Weights of a small mixture-of-experts language model, trained from scratch on English Wikipedia.
Size: 8 layers, width 256, 75.4M parameters.
Training: a variant of SOAP for the experts, 1982M tokens, 15122 steps.
Below are experts of layer 4 (counted from 0) of a mixture-of-experts language model. Rows are named router (the router's row for the expert), down (a neuron's output weights, with its number) and show model dimensions 0-255. Each number is 128 + 24 x the weight over its row's rms, rounded and kept within 0 to 255.
Before each expert's rows: a language model's description of what the expert responds to. This comes from a sample of Wikipedia text that the model never trained on.

# expert 7
Description: Subject pronouns he and she, often after a comma or starting a sentence (He also, , he was), plus surname endings in biographies.
router [ 99  85 144 124 141 173 114 118 154 118 156 130 147  97 121 202 124 127 165 117 143 126 137 124 124 125 159 113 120 126 137 102 139  75 174 129 106 158 120 104 107 140  81 113 109 136 124  56 103 119 140 137 161  94 142  50  96 133 108 139 160 123  60 118  94 128 103  91 117 170 130  99 161 148 133 114  95 124 125 115 129 107 144 139 134 114 138 138 148  96 120 131 125  69 118  90 118 138 143 130 125 142 110 105 115 160 127 137 156 121 130 138 143 138 138 148 129 154 150 157 171 138 115 163 101 157 137 133 134 134  99 141 130 129 123 134 166 121  82 123 134 106 113 120 130  99 129 164 171 117 144 158 133 180 125 144 109 135 142 116 124 106 146 135 107 125 112  94 135 131 117 112 119 137 151 136 154  88 120 134 135 138 152 149 152 128 139 107 107  99 108 110 130 103 123  96 120 128 128  49 114 128 137 127 146 102 145 145 158  63 133 147 144 122 133 162 170 125  67 105 176  75 116 144 125  85 126 132 183 145  90 130 130 117 150 101 103 134 148 130 142 129 121 135 152 135 138 113  99 112 128 145 135 181 158 123]
down0 [133 106 131 138 125 174 138 122 148 133 138 147 156 100 113 131 121 114 190 116 146 144  99 130 145 133 156 115 133 115 181 116 101 126 173 108 140 174  87 120 141 125 116 103 163 142  98  88 108 137 125 121  77 113 132 118 128 118 117 148 129 115 128  97  90 170 139 102 124 183 127 138 142 144 137  95 145 150 136 158 153 152 101 139 135 132 110 130 142 121 140 154  91 118 187 108 139 124 173 131 174 163 133 144 108  92 127 106 120 110  76 165 125 126 152 131 150 163 106 143 115 140 113 131 106 125 171 132 128 123 120 136 111 113 115  82 158 113  97  79 136 116 138 119 120  86 126 102 110  96 105 160 151 150 147 134  94 148 160 170 143 139 116 120 118 124 147 113  70 109 129 139 134 144 113 141 141 110 138 152 193 149 127 101 135 129 131 106 117 113 139 122 153 138 135 143 170 115 170 113 158 106 141 121 147 115 127  91 126 112 117 116 185 132 141 129 143 156 133 111  99 121 115 141 122 121 169  78 113 112 153 157 133  90 162 115 104 130 154 152 141 156 187 136 193  95 167 132  97  81 170 165 130 158 137 146]
down1 [ 66 149 112 127 101 145 165 144 147  97 142 125 103 135 128 115 139 133 146 139 128 145 120 155  38 148 111 148 108 112 104 129 139 139 176  96 123 121 108 118 177 137 102 153 131 149 121 152 132  82 137 154 157  88  91 106  73 170  63 100 106 149 105 127 105 116 134 131 136 121 115 144 142 102 136 114 162 122 131 145  98 147 165 141 106 144 179 152 107 147 161 201  99 129 137 145 163 153 130 107 147 126  99 116 119 159 139 118 153 176 139 116 147 139 119 133 166 184 128 148 131 126 137 163 140 162 141 139 107 103 120 136 101 118 133 131 146 118 113 130 149 121 125  98 134 132 147 131 147  98 109 127 169 187 109  81  86 173 115 100 110 133 134 100 149 145 122  83 130 150  96 118 111 132 148 116 150 137 164 149 129  65 153 121  93 112 110 160 117 113 140 112 112 133 170 155 140 135 128 103 125 142 154 144 138 135 137  92  98 143 130 119 110 123 125 144  90 125 136  93 116 120 162 152  94 119 114  95 113 130 131 137 106 106  97 160 104 113 102 136 127 108 105 100 113 114  79 134 136 115 119 141 115 144 163 113]
down2 [126 148 130  83 138 117 118  93 132 106 159 131 121 127 105 147  69 154 130 114 128 117 139 132 136 121  97 104 180 146 138 150 143 131 100 160 129 132 142 135 121 126 150 113 108 139 147 121 106 145 137 155 154 138 128 142 117  88 107 155 107 132 133 121 135 112 124 136 138 117 140 173 133 113 112 112 134 151 121 101 137 148 131 127  81 145 118 160  83 105 121 129 150 130 127 130 138 170 144 120 147 136 131 115  80 146 137  84 173  96 140 134 125 151  99 118 128 119 105  98 132 125 130 125 141 141 143 123 137 141 137 158 169 137 124 131 121  83 168 111 198 115 148 162  90 124  98 134 141 141 173 144 110 108 144 123 102 120 163 119 102 141 145 119 147 138 134 141 105 117 146 127 113 110 157 192 132 140 105 164 140 112 134 127 138 131 120 102 148 135 128 162 120 153  95 113 103 185 120  65 107  85  97 171  85 175 133 125  97  92 145 165 136 108 117  97 110 139 164 146 157  85 161 187 144 104 145 104 109  84 106 136 145 128  81 118 145 150 103 170 168  95  95 165 176 117 148 129 150 102 123 147 154  55 137 119]
down3 [111 137 131 123 139 120 148 132  61  86 122 156 138  96 141 127 165 169 124 114 102  95 121  89 132 115 139  62  99 114 120  82  95 135 141 145 137 122  95  83 117  84  85 110 171 145 135 144 117 104 172 113 125 108 128 128 116 133 131 126 121 133 176  72 112 181 118 135  83  97  95 150 108 119 145 153 129 102 136 155 144 129 149 141 130 152 110 145 119 155  86 152 105 121 158 121 129 100 100 145 103 143 121 117  93 170 140 104 123 113 177  94 146 124 119 135 131  92 120 161 126 165  93 141 138 140 143 134 110 153 103 143 108 163  85 119 123 143 104 139 105 138 117 123 108 112 129  96 140  98 164 143 149 105 111 130 125 155 137 111 165 128 144 120 119 129 127 140 176 106 121 155 134 147 129 148 121 145 128 142 139 128 140 152 136 149  91 150 109 100 110 142 145 113 155 125 107 129 142  94 149  94 119  74 101 119 105 141 150  89 107 116  94 111 153 129 122 170 113 118 151  93  74 117 103 138 131 153 133 142 185 115 129 147 170 157 138 127 138 161 136 111 128 154  96 137 112 122  95 187 163 128 189 143 168 137]
down4 [115 107 133 125  94 131 149  80 161 147  86  97 151 156 119 190 142 120 136 149 172 141 116  85 158 124 156 111 136 137 159 103  91 110 140  90 120 146  88 123 123 138 152 131 143 131 122 109 123 154 123  95  84 136 129 144 112 160 104 166 162  85 106 136 158 145 138 106 101 149 144 141 118 120 109 120 128 117 137 160  98 141 117  76 161 112 101 143 164 131 115 197 114 128 126 142  99 114 107 148 106 109  84 145 161  95 104 164 133 124 137 188 175 147 104 114 161 151  82 135 133 140 104 101  94 162 136 118 137 119 142 149 115 173 144 158 166 137 139 127 158 113 144 121  89 146 111 130 172 119 160 144  96 164 187 141 123 142 114 126 144 144 103 130 135  82 128  79 123 137 131 120 129 121 133 128 150 118 137 117  77 145 151 134 109  99 131 118 130 133 105 156 109 120 141 138 128 110 130 106 104 130 119 104 148 127 117 106 121 133  87 111 166 140  54 143 139 131 121 129 160 141 120 116 140 118 115 137  87 150 148 169 125 114 110 171 107 122 155 179 131 141  95 139 166 137 106 105 115 134 119 107  74 142 136 139]
down5 [140  99 172 110 101 163 159  79 109 140 115 146 143 104 125 127 169 106 114 112 139 107 116 145  82 130 111 160 156 117 138 145 119 129 169 140 114 111 136 105 149 121 137 132 135 145 130 123 113 144 138 117 100 131 124 120 124 127 144 143 112 107 182 136 106 155  97 100 121 178 126 141 132 137 135 131 114 125 128 127 110 151 116 131 121 165 115 142 106 113 127 182 147 139  96 168 159 123 161 150 125 141 119  76 118  77 152 165 111 152 143 127 127 158 108  89 162 107 132  75 143 135  85  78  97 121 142 147 153 143 134 136 139 107 198 115 102 129 137 106 141 164 112  77 178 140 123 145 141 156 100 119 113 105 127 122 119 142 160 156 150 123 120 141  95 134 138 110 106  90  96 155 161 160 206 128 138 136  91 150 106 119 137 129 114 123 150 152 139 171 161 132 142 159 139 144 155  90 120 105 134 106 112 113 138 109 103 127 128 155 146 102  95 141 153 148 136 126 120 125 125 132 143  59 134 136 160 149 105 167 159 120 102 135 104 149 146 115 128 143 140 135  61 156 171 148 147  70 109  96 139 120 121 160 101 119]
down6 [112 168 129 124 136 124 114 141 135  80 112 119 140 152 123 143 130 125 107 108 108 131 159 159 182  98 131 130  78 124 101  99 140 174 107 136 154 153 121 117 134  78 109 119 109 101  93 134  95  91 161 127  61 128 144 102 165  89 135 119 121 136 146 140  78 146 162 106 136  88 123  93 122 137 125 112 144 146 114 157 149 164 127 126 114 113 114 165 103 141 118 132 116 116 139  95 168 133 116 120  78 191 109 148 116  99 110 112 156 108  97  87 161 141 132 128 114 133  87 128 107 153 116 144  93 107  92 128  78 105 161 109 141 143  92 108 147 130 103 115 104 134 126 103  88  96  93 106 140 170  90 143 156 153 120 111 120 117  93  89 106 159 138 170 129 134 163 121 122 144 103 167  95 189 116 124 111 159 147 131 138 124 149  98 115 161 137 106 122 127 124 157 133  92 109 117 153 104 145  86 111  91 124 106  90  93 114 136 103 115 106 135 135 124  99 148 117 110  91 116 116 106 129 139  99 111 106  81 152 148 138 107 133 103 133  99 128 136 154 109 117  95 154 109 129 142 108 160 127 174 155 162 130 145 122 111]
down7 [120  95 149  78 110 145 113  68 143 167  98 135 142 150  73 192 144 136 135 112 134 131 111 115 112 110 164 161 146 140 150 132 108 122 194 107 144 172 124 130  94 139 120 114 147 114 109 101 116 141 126  99  84 156 121 141 121 139  99 125 141 137 150  79 177 153 156 140 118 129 117 150 152 126 169 138 130 173 144 175 102 114 108 154 153 159  94 130 119 120 144 149 137 128 133 121 163 128 126 112 124 117  86 155 134 138 145 165 122 134  89 101 152 137 147 127 118 124 122 122 101 115 153 138 123 173 152 116  97 129 129 106 125 132 129 115 125 180 118 126 115 122 178  75  93 152 140 100 150 143 149 179 140 152 102 104 137 105 142 145 153 167 110 117 115 153 142 137 127 170 159 109 125  86 148 167 140  89 138 183 160  92 154  85 152  97 144 136 154 148 145 135 152 116 152 141 128 134 109 200 134 133 158 111 107 133 116 135 142 111 102 105 147 127 136 108 128 124 114 134 115 129 111 140 140 111 124  82 176 134 147 149 125 133 121  94  99 109 143 141 113 139 132 124 194 131 113 165 141 132 156 171 136 116 135 104]
down8 [171 135 140 160 173  87 148 111 118 118 132 130  97 146 116 131 139 151 110 162 130 117 106 152 124 122 150 130 123 136 128 106 112 175 108 159 131  99 141 126 129 138 145 117 114 170 132 156 117  91 142 146 181 150  98 106 165 112 129 124 155 148 150 124 150 132 114 147 121  89 112 103 121 129 142 119 117 151 142 179 123 137 141 113 120 151 139  89  91 149  93 122 128 146 113 182  58 159 165 134 108 165 126 137 172 114 157 152 102 142 150 119 145 101 120 181 172 120 163 104 134 135 119 133 155 153  89 142  73 109 156  94 148 127  72 138 102  54 168 172 160 122 163 132 169 165 116 132 119 135 153 109 133 104 154 103 126 123  87 127 110 151 155 120 124 143 164 131  92  90 124 159 124 151  76 143 136 134 137 109 150 108  99 145 114 141 140 131 173 129 131 153 115 131 119 110 134 107 112 145 126 111 101 143 132 115 127 134 142 155 140  99 136  97 117 133 157  99 138 134  97 153 127 119 120 124  77  87  95 118 158  95 147 132 109 135 119 116 123 151 102 130 143 108 158 123 128 144 108 180 101 132 154 116 144  73]
down9 [129 166 140 113  83 137 141 123 121 101 106 169 111 116 105 129 155  97 123 163 131 114 156 133  88 108 130  98 114 139 116 131 133 146 122 120 130 152  93 124 143 147  87 151  80 115 122 119 135 118 116  94 119  96 132 147 107 118  88 120 137 160 169  95 137 150 139 103 113  86  85 110 138 131 122 142 104 170 101 144 154 145 112 141 160 152  98 147  93 152 105 119 157 155  73 147 103 174 118 109 134  94 196 154 148 116 158 114 135 126  97 118 126 135 145 138 138 117 161 136 125 165 124 138 142 130 141 147 155 109  98 144 107 118 141 173 120 118 131 144 123  81 162 104 146 141 148 138 108 159 153 126 111 125 107  64 101  62  86 127 152 171 139 121 112 111 129 140 147 162 139 122 147 156 139 134 148 125 177 107 155 119 106 149 150 153 101  99 162 189  91 106 126 125 112 169 106  93 107 122 117 128 130 150 121 151 117  93 135 131 112 121 125 101 139 104 124 111  93  90 101 127 109 114 126 155 153 167 177 125 140  72 123 141 144  97 162 135 156 110 137 110 147 140 188 104 112 124 112 159 143 150 109 125 109 104]
down10 [135 200 139 186 102 125 113 155 115 110 149 164 129  81 146 112 123 115  86 117 111 120 148 121 149  83  83  80  88 133 129  95 123 117  97 113 149 113  90 118 128 103 160 115 116 146 128  93 115 110 159 131 126 128  91 127 115 114 145 139 122 121 117 155 126 145 121 146 110  91 119 104 123 155 121 132 114 147 139 109 140 128 139 102 106 145 149 108 103 116 118 139 114  87 117 106  98 150 144 149 146 132 169 163 148 153 143 149 108 126 128 123 137 121 161  94 118 105 152 107 128  96 121 164 117 110 136 119 129 102 117 117 129 140 111 100  74 152 153 137 110  99  93 106  81  91 130 138 141 132 150 113 152 119 103 137 121 143 114 147 153  84 165 155 130 117 125 153 152 128  75 137 101 171 119 139 152  79 114 158 146 137 126 120 121 135 149 132 129  82 138 140 125  97 155 141 141 121 131  48 135 118 140 114 118 120 154 110  91 159 134 176 115  96 156 108 154 113 175  90 120 153 131 105  87 106  87 100 124 123 123  91 113 122 107 130 100  98 118 128  94 136 151 174 189 133 115 176 143 156  88 153 129 138 179 138]
down11 [149 120 100 129 176 129 125 134 134 142 113  97 111 178 135 111 138 105 145  98  73 159 143 161 149 126 153 138 128 137 125 112 153 128 108 169 134 157 113 117 131 149 103 112 124 139 135 156 100  98 109 131 133 133 141 157 142 161 112 105 120 165 115 120  82 161 143 123 137 103 110 143  86 158 151  97 147 114 115 114 138 171 101 129 142 125  94 179 125 125 158 127 170 116 139 138 156 116 142 147 104 133 112 111  99  92 126 149 101 107  84 118 157 133 142 137 109 140  84 134 113 125 131 152  98 122 110 176 103 150 123 130 150 110 156 136 123 136 110 133 121 127  96  94 158 123 115 134 164  77 125 136 133 168 122 155 127  84 159 118  85 148 121 144 120 196  94 121 147 131 122 142 130 156 117 115 106 164 104 112 185 129 130 134 103 114 152 126 155 164 179  81 151 129 125  89 145 131 139  52 164 108 114 136 127 132 134 178  89 108 177 115 114 106 134 105  95 118 103  82 137 135 105 167 123 149 138 104 145 112 154 108  84 149  76 130 132  91 105 128 120 119  96 157 150 125 114 136 111 121 123 135  86 160 101 124]